config.toml
d_expert = 32
hidden_act = "swiglu"
router_z_loss = 0.001
init = "normal"
final_lr_fraction = 0.0
Below are experts of layer 3 (counted from 0) of a mixture-of-experts language model. Rows are named router (the router's row for the expert), gate (a neuron's input weights, with its number), up (a neuron's input weights, with its number), down (a neuron's output weights, with its number) and show model dimensions 0-127. Each number is 128 + 24 x the weight over its row's rms, rounded and kept within 0 to 255.
After each expert's rows: a language model's description of what the expert responds to; "comes after" lists some tokens at least twice as common just before its tokens as in all text. This comes from a sample of Wikipedia text that the model never trained on. Tokens count by the router's weight.

# expert 37
router [145  80 169 121  98 151 108 126 105 129  94  99 160 136 137 118 138 116 177 121 166 104 172 141 170  84 151 138 136 168  70 181 131 107 152 131 145 113 154 131 137 117 158 122 103 150 149 117 116 167 146 102 155 100 162 100 147 161 112 120 146 157 154 135 156 130 106  90  98 130  86 125 108 156 120 114 155 153  82 137 135  93 143 117 147 151 120 154 131 118 112 155 115 108 138 124 148 127 161 133  97 159 144  97 135 103 112 140 104 144 131  84 127 119 160 121  93 140 125 134 135 111 140 151 116 144 145  85]
gate11 [ 98 119 165 110 146 164 129 123 100 113 163 127 145 141  89 116 147 107 171  99 123 137  99 118 124 105 106 106 150 117 128 163 129 112 126  92 144 141 116 146 104 115 112  71  95 143 154 156 120 184 170 126 136 103 113 107 147 139 102 156 156 134 138 139 111  70 113 111 114 108 147 141 118 128 109 104 153 142 138 127 117  60 127 137 148 164 103 180 158 115 130 176 117 144 122 161 121 166  86 134 166 142 142 110 140 118 137 132 162 102 155 116 104 158 141 177 134 104 120 130 133 113  99 123 106 107 164 121]
up11 [111 125 163 145 129 127 118 127 143 115 115 124 112 171 129 128 106  99 162 103 136 117 131 170 137  85 158  77 137 132 118 162 148 129 100 113 141 105 165 141 183 117 138 114  98 121 152  54 112 105 148 106 113 148  96  92 121 182 145 149 129  91 138 147  84 102 148 101 154 151 179 151 108 127 109 169  94 145 143 108 140  97 126 126  96 123 129 111 127 123 109 149 103 154 157 175 119 132 137 165 109 167 158 140 136 128 109 112 164 128  89  93 144 131 156 129 102 124 128 132 114 125 136 119 160 115 136 146]
down11 [115 110 114 127 113 120 106 142 128 116 126  80 119 119 135 148 151 123 162 132 120 129 145 133  95 107 134 131 102 129 150 126 109 139 128 126 128 122 128 151  88  99 101  87 151 119 131 128 167 151 174 149 132 120 152 133  77 166 163  95 144  89 103 150 131 120 126 146 115 135 113 131 105 103 130  75 130 138 140 151  81 116 137 182 171 152 106 126 127 147 132 173 145 124 131 150 122  86 154 154 120 116 139  75 160 137 161 131 115 123 156 212 141 100 150 135 123  81 101 117 173 155 109 147 143 142 106 150]
What it handles: Middle syllable pieces inside words, such as se-ek-ing, Posi-tion, de-bu-ted, Sat-ur-day, plus heading "==" marks and bullet symbols.
comes after: "A", "a", "u", "e", "le", "G"

# expert 39
router [145  95 180 124  96 152 107 143  97 132  94  99 166 129 125 101 139 136 150 118 145  96 165 149 167  98 151 133 144 170 133 190 148 108 156 133 145 112 178 146 135 111 135 132  99 147 172  87 148 156 171 113 128 128 158 106 149 153 114 121 155 157 178 122 143 145 118  93 108 125  75 113 109 176 113 105 153 154  86 115 143  79 129 106 149 145 137 144 131 133 112 138  84 108 132 126 134 142 156 128 114 155 137  99 136 110 104 119 100 170 125 108 142 123 155 116 118 134 120 130 139 129 143 147 116 156 140 102]
gate11 [122 115 152 130 128 147 135 137 133 183 143 170 126 158 149 109 145 114 131 111 125 125 120 153 106  97  96 148 139 129 180 168 147 128 113 151 151 109 131  81 134 122 139  88 105 124 157 123 115  85 125 148 193 118 136 116 110 124 121 135 152 155 143 142 152 153 138 106 129 160  82 149 106 111 165 111 151 159  95 120  91 129 151  77 120 168 166  90 135 127 107 152 100 140  87 116 123 123 107 162 130 143 130  97 114 121 126 129 167 159 151 144 133 141 138 103 123 171 112 149 103 131 179 148 149 183 131 119]
up11 [120 137 139 153  94 173 154 110 134 166 149 176 136 188 121  97 143 121 130 106 119 118 132 165  81  90 104 124 144 122 199 172 118 137 148 150  91 145 125 125  82 117  94  94 125 113 160 136 110  98 117 116 147 118 131 144 113 137 162 168 111 125 151 150 147 111 146 118 109 175  96 155 121  93 131 141 111 126 125  99  99  88 131 109 119 134 142 104 124 144 116 143 106 136 102 134 110  89 108 156 135 133 124 146  90 117 141  93 149 156 161 146 140 135 142 145 109 132 167 128  77 166 144 139 148 136 146 102]
down11 [ 97 102 142 116  85 136 132 100  78 128 119 143  79 129 140  81  96 122 145 138 142 143 130 170 119 126 140 153  60 174 136 159 100 148 137 117 158 148 142 135 121 130 107 135  74 122 167 172 126  81 143 108 139 122 139 125 107 139 178 120 156 122  88 123 118 103 104 121 134 134 109 162 101 123  97 127  97 108 169 118 127 152 138 120 127 123 126 125 150 141 126 131 130 153 128 118 148 124 146 127 145 159 157 158 125 135 154 134 171 107 149 147  95 127 147 157 165 120 115  93 135 146 122  84 133 185 159 164]
What it handles: Inner syllables in the middle of longer words, such as the in sympathetic, ut in Lieutenant, ur in Fitzmaurice, un in haunted.
comes after: "A", "a", "n", "O", "le", "s"

# expert 38
router [138 101 154 113 119 108 105 154 115 145 100 119 146  95 163 114 136  96 165 113 148 121 164 119 157 119 166 183 149 139 100 162 149  99 145 151 140 107 141 133 135 115 152 120 125 127 137 144 147 146 167  89 153  91 155 102 136 121  93  99 175 147 170 110 151 138 112 117 125 137 109 109 142 139 124 101 165 149 107 132 138  96 142 113 165 137 140 114 129  92 109 152 107 112 130 121 153 159 135 133 119 140 144 108 142 102 111 163  89 133  99 104 110  85 160  98 115 175 105 141 172  83 154 172  98 157 153 118]
gate0 [142 115 148 152 124 102  97 157 151 151 147 154 150 142  78 116 143 106 122 116 144 127 194 131 108  97 147 153  86 127 116 161 143 119 137 131 137 132 121 114 130 128 130 137 133 148 116 152 161 119 140 194 149 109 133  97 106 115  82 112 196 141 152 122 123 160 126 125 129 120 109 131 119 150 121 125 131 125  91 132 116 104 135 117 116 114 172  59 129 115 110 144 125 147  99  78 167 121 120 151 139 137 133 135 154 157 122 171 153 127  93 155 191 103 111  97 104 126  91 157 142 122 134 126  98 145 152 154]
up0 [123 139 133 142 111 144 131 123 184 138 129 133 112 171 148 170 135 111 128 199 104 121  80 129 104 165 138 142 159 121  99 132  85 125  85 169 116 140 113 106 123 146 143 137 141 101 151 116 129 150 146 142  95 139 116 160 161 161 154 117  68  90 121 159 131 128 133 153 114 144 151 153 115 126 122 133 117 113 141 137 125 145 114 132 128 131  98 212 135 156 154 134 154 145 156 119 106 110 166 135 151 112 119 104 121  74 108 123 140 115 162 103 130 126  97 129 128 105 144 120 112 158 153 129 186 151 119 129]
down0 [129 106 130 146  96 147 138  85 119 167 134  81  87 157 134 154 127 144 153 138 144  95 121 137 131 106 159 157 138 188 113 146  88 124 127 147 124 138 130 113 140 115 117 126 132 137 127 188 106 148  74 126 115 134 170 180 146 111 138  91 121 159 139 103 100 125 129 127 142  83 114 138 156 130  96  82 155 151 136 140 159 122 125 103 175 123 121 150  98 145 112 115 129 126 122 153 126 123 112 149 119 105 144  97 111  87 145 120  99 151 164 154 141 115 157 141 125 119  94 133  95 193 176 143 114 134 145 112]
What it handles: The word is, a, the, as after a subject or comma in biography leads (born 1943) is an American), and credits roles.
comes after: ", ", "and ", "was ", "| ", "is ", "("

# expert 56
router [139 110 155 132 115  94 107 127  96 136 117  85 150 101 152 103 146 114 146 128 148 102 159 125 151 105 168 168 142 147 113 138 143 107 153 137 152  99 156 121 128  97 158 106 107 141 163 145 131 163 153 118 145  84 157 108 136 138 107  88 168 149 155 115 145 144  93 108 149 142  90 124 145 134 126 103 167 141  86 160 156  88 152 115 182 139 122 113 145  91 124 166  99 113 110 125 147 151 132 101 106 155 142 107 134 123  99 149  99 132 119  95 155  96 155  87 109 163  95 135 163 113 141 159 101 149 155 124]
gate0 [141 102 152 173  95 170 164 108 160 115 120 136 123 132 123  85 144  85 148 118 156 135 121 122 122 100  96 106 120 141 116 148 147 138 148 133 127 127 107 126 147 132 138 105 125  99 175 149  97 161 131 131 160 133 129 142 108  97 143 111 127 125 112 190  81 137  98  86 180 177 164 134 142 127 147 109 152  94  80 152 120 131 148  84 139 111 120 102 138 132  99 153 112 137 125  98 151  97  86 167 123 124 128 123 119 141 128 151 173 169 108 141 147 139 116 172 119 100 121 129 116 120 139 165 108 141 169 130]
up0 [112 127 132 119 126 109 158 148 158 148 179 123 115 127 146 175 156 138 170 109 137 107 104 120 123 103 157  88 106 116 116 124 143 126 154  97 107 161  87 148 172 117 126 163 124 139 125 172 100 103  97 127 142 154 135  89 125 103  84 102 126 147 133 148 148 144 119 110 142  96  96 126 173 124 148 108 139 166 139 154  98  99 122 149 118 133 134  90 154 141 101  89 147 141 130 129 144  73 129  95 149 154  89 147 126 106 103 130 164 122 170 179 119 139 124 150 152 144 155  97  91 129 159 117 154 105 138 143]
down0 [135 144 108 160 121 167  83 123 115 111 111 131 130 143 136 151 132  64 110 107 138 131 141 133 157 111 110 145 130 100 145 144 120 144 138 125 112 116 176 105 122 126 156 130 115 132 174 123 110 166 104 165 130 130  93 162 118 146 122 161 115 160 124 129 153  88 130 119 116 111 176 138  93  96 208  98 111 133 116 108 135  97 106 121  83 126 181 142 134 120 127 126 126 121 109 170 155 148 121 118 123 149 110 110 153 147 100 122 155  76 127 145 136 157 175  88 119 121 109 155 133 120 136 122  91  93 149 164]
What it handles: The word there/There in census sentences (there were 107.2 males), plus It, includ, and table separator rows.
comes after: ", ", "and ", "was ", "(", "is ", ". "

# expert 14
router [139 101 134 130 109 112 111 143 107 149  74  74 162 118 163 121 142 110 124 122 149  92 171 138 142 116 160 149 148 160 125 154 119 101 123 156 152  93 140 142 152  94 137 121 133 152 143 118 152 152 152 127 143  96 167 117 149 179  95 105 158 164 129 115 141 146 107 101 115 143 106 133 111 161 100 111 146 159 109 172 150 108 128 129 138 161 101 135 129  85 131 147  97 160 154 119 142 150 155  99 105 153 152  83 139 109  94 163 107 130 113  96 141 103 161  77 117 145 114 135 127 105 147 131 109 144 171 105]
gate3 [134 152 133 120 117  87 145 106 127 120 100 145 173  86 154 137 160 135 153 123 100 143 103 147 129 111 162 125  98 158 120 118 133 146 112 127 148 144 151 157 168  99 104 121 168 114 107 144 157 124 161 129 144 129 143 130 198 137 145  98 124 147 151 140 154 166  96 127  89 133 129 131 128 131 138 120  99 142 118 106 168 143 132 111  96 133 163 159 107 138 137 127  93 143 151 141 112 134 177 185  73 133  95  78 148 120  95  96 160 150 111 136  87 150 115  96 131 134 124 124 112 145 147  89 107 161 129 153]
up3 [121  97 130 158 154 156 122 139 119 105  98  80  80 134 155 126 127 115 130  98 127  91 163 112 115 158 135 134 128 137 153 127 159 138 161 136  74 138 137 156 174 113 127 181 100 133 115  99 107  92 126 134  97 108 145 160 110 162 120 115 145 149 142 117  97 101 143 144 152  66 151 117 125 133 148 138 140 125 116  75 116 118  96 159 148 137  89 143 150 155 135 110 137  78 140 141 167 114 129  73 159 132 114 124  84 119 138 121 107 136 143 116 143 125 119 116 122 118 146 157 161 173 144 169 149 156 106 139]
down3 [116 168 110 135 128 147 127  90 144 106 152  84 110 108 124 145  52 150 150  87 155 139 111 162 126 140 182 156  76 133 135 119 127 147 130 150 108 143  97 164 123  90 116 130 194 135 135 123 141 130 124 126 158 160 112 139 130 154 153 122 152 140 139 116 139 146 116 139 127 123 133 118 145  96 120  93  91 108 150 152 113 130 105  82 158 135  74 124 116 133 101 153 133 116 161 152  87 122 155 145  97  80 116 135 143 114  98 142 103 141 128 143 123 121 135 131 167 127 119  97 126 118 102 129 162 107 115  74]
What it handles: Year prefixes like 201, 202 with their final digit, and pieces after a capital initial (L.L.B., Later, Lalbaug, con, centur).
comes after: "L", "B", "C", "J", "l", "M"

# expert 43
router [112 104 159 129  98 130 125 111 112 123  94 112 174 123 124  92 132 110 153 116 147  99 168 149 160  93 138 136 164 148 114 182 131 121 159 152 135 103 138 119 132 110 131 116 114 151 158 106 143 153 156  92 154 119 164 104 149 152 111 129 168 157 173 145 126 122 109 109  94 104  98 115 128 167 105  86 158 165  77 137 141 103 127 109 160 151 133 172 120 115  96 154  85 127 146 131 134 129 161 130 111 151 145 120 127 100 102 164 123 169 142  90 150 118 148 116 111 143 115 107 123 121 137 165 128 170 151  84]
gate0 [118 120 161 163 118 142 157 102 130 145 119 117 165 122 104  82 156 114 112 152 145 164 128 109 128 102 119 121  89 139 132 176 118 120 101  99 127 105 123 130 150  95 103 141 140 155 157 150 121 111 151 132 144 168 107 181 119 149 117 131 142 138 176 151 121 124 111 122  82 107 165  90  88 129 134 120 126 161 137 112 113 133 112 130 168 128 115 203 141  92 150 119  96 106 172 139 143  47 145 169 104 120 145 144 101 127 112 117 136 155 154  87 129 119 124 118 130 138 123 137 113 133 148 133 130 144 116  88]
up0 [126 119 126 147 127 174 149 167 123 159 106 123 155 130 167 131 133 134  93 109 132 116 146 114 117  96 139 151 103 160 131 109 149 138 105 118 141 110 118 148 156 110  77 155 121 146  87 112 204 112 125 130  89 116 114 129  84 139 110 108 116 115 153 110 164 118 104 143 201 122  90 111 125 145 107 137 115 191 180 130 142 108 165 104 107 126 147 117 140 130 122 102 116 132 144 121 127 170 103 108 122 134 139 136 131 122 122 102 113 151  95 168 154 159 106  94 140 123 119 143 127 164 145 100 159 125  90 160]
down0 [116 156  98 119 116 126 167 106  98  99 144 127 151 136 126 101 124 108 134 148 149  81 122 124 147 139 122 177 171  80 127 130 155 130 133 134 156 141 139 119 152 144 130 126 138 107  96 155  97  71 131 129 107 106 138 139 164  67 125 132 124 162  95 118 113 111 143 147 113 116  98 110 177 110 117 146 132 130 128 126 147 130 166 187 107 150 120 150 134 179 121 129 112 109 132 105 115 115 169 123 161 119  95 110 146  93 153 133 138 151 127 163 129 134 141  49 111 117 176 116 105 117 141 111 156 160 147 127]
What it handles: Inner pieces of proper names and words, such as Ga-ut-am, Ga-ut-eng, Lithu-an-ia, and "Lab" in infobox "Label:" fields.
comes after: "a", "A", "s", "G", "e", "le"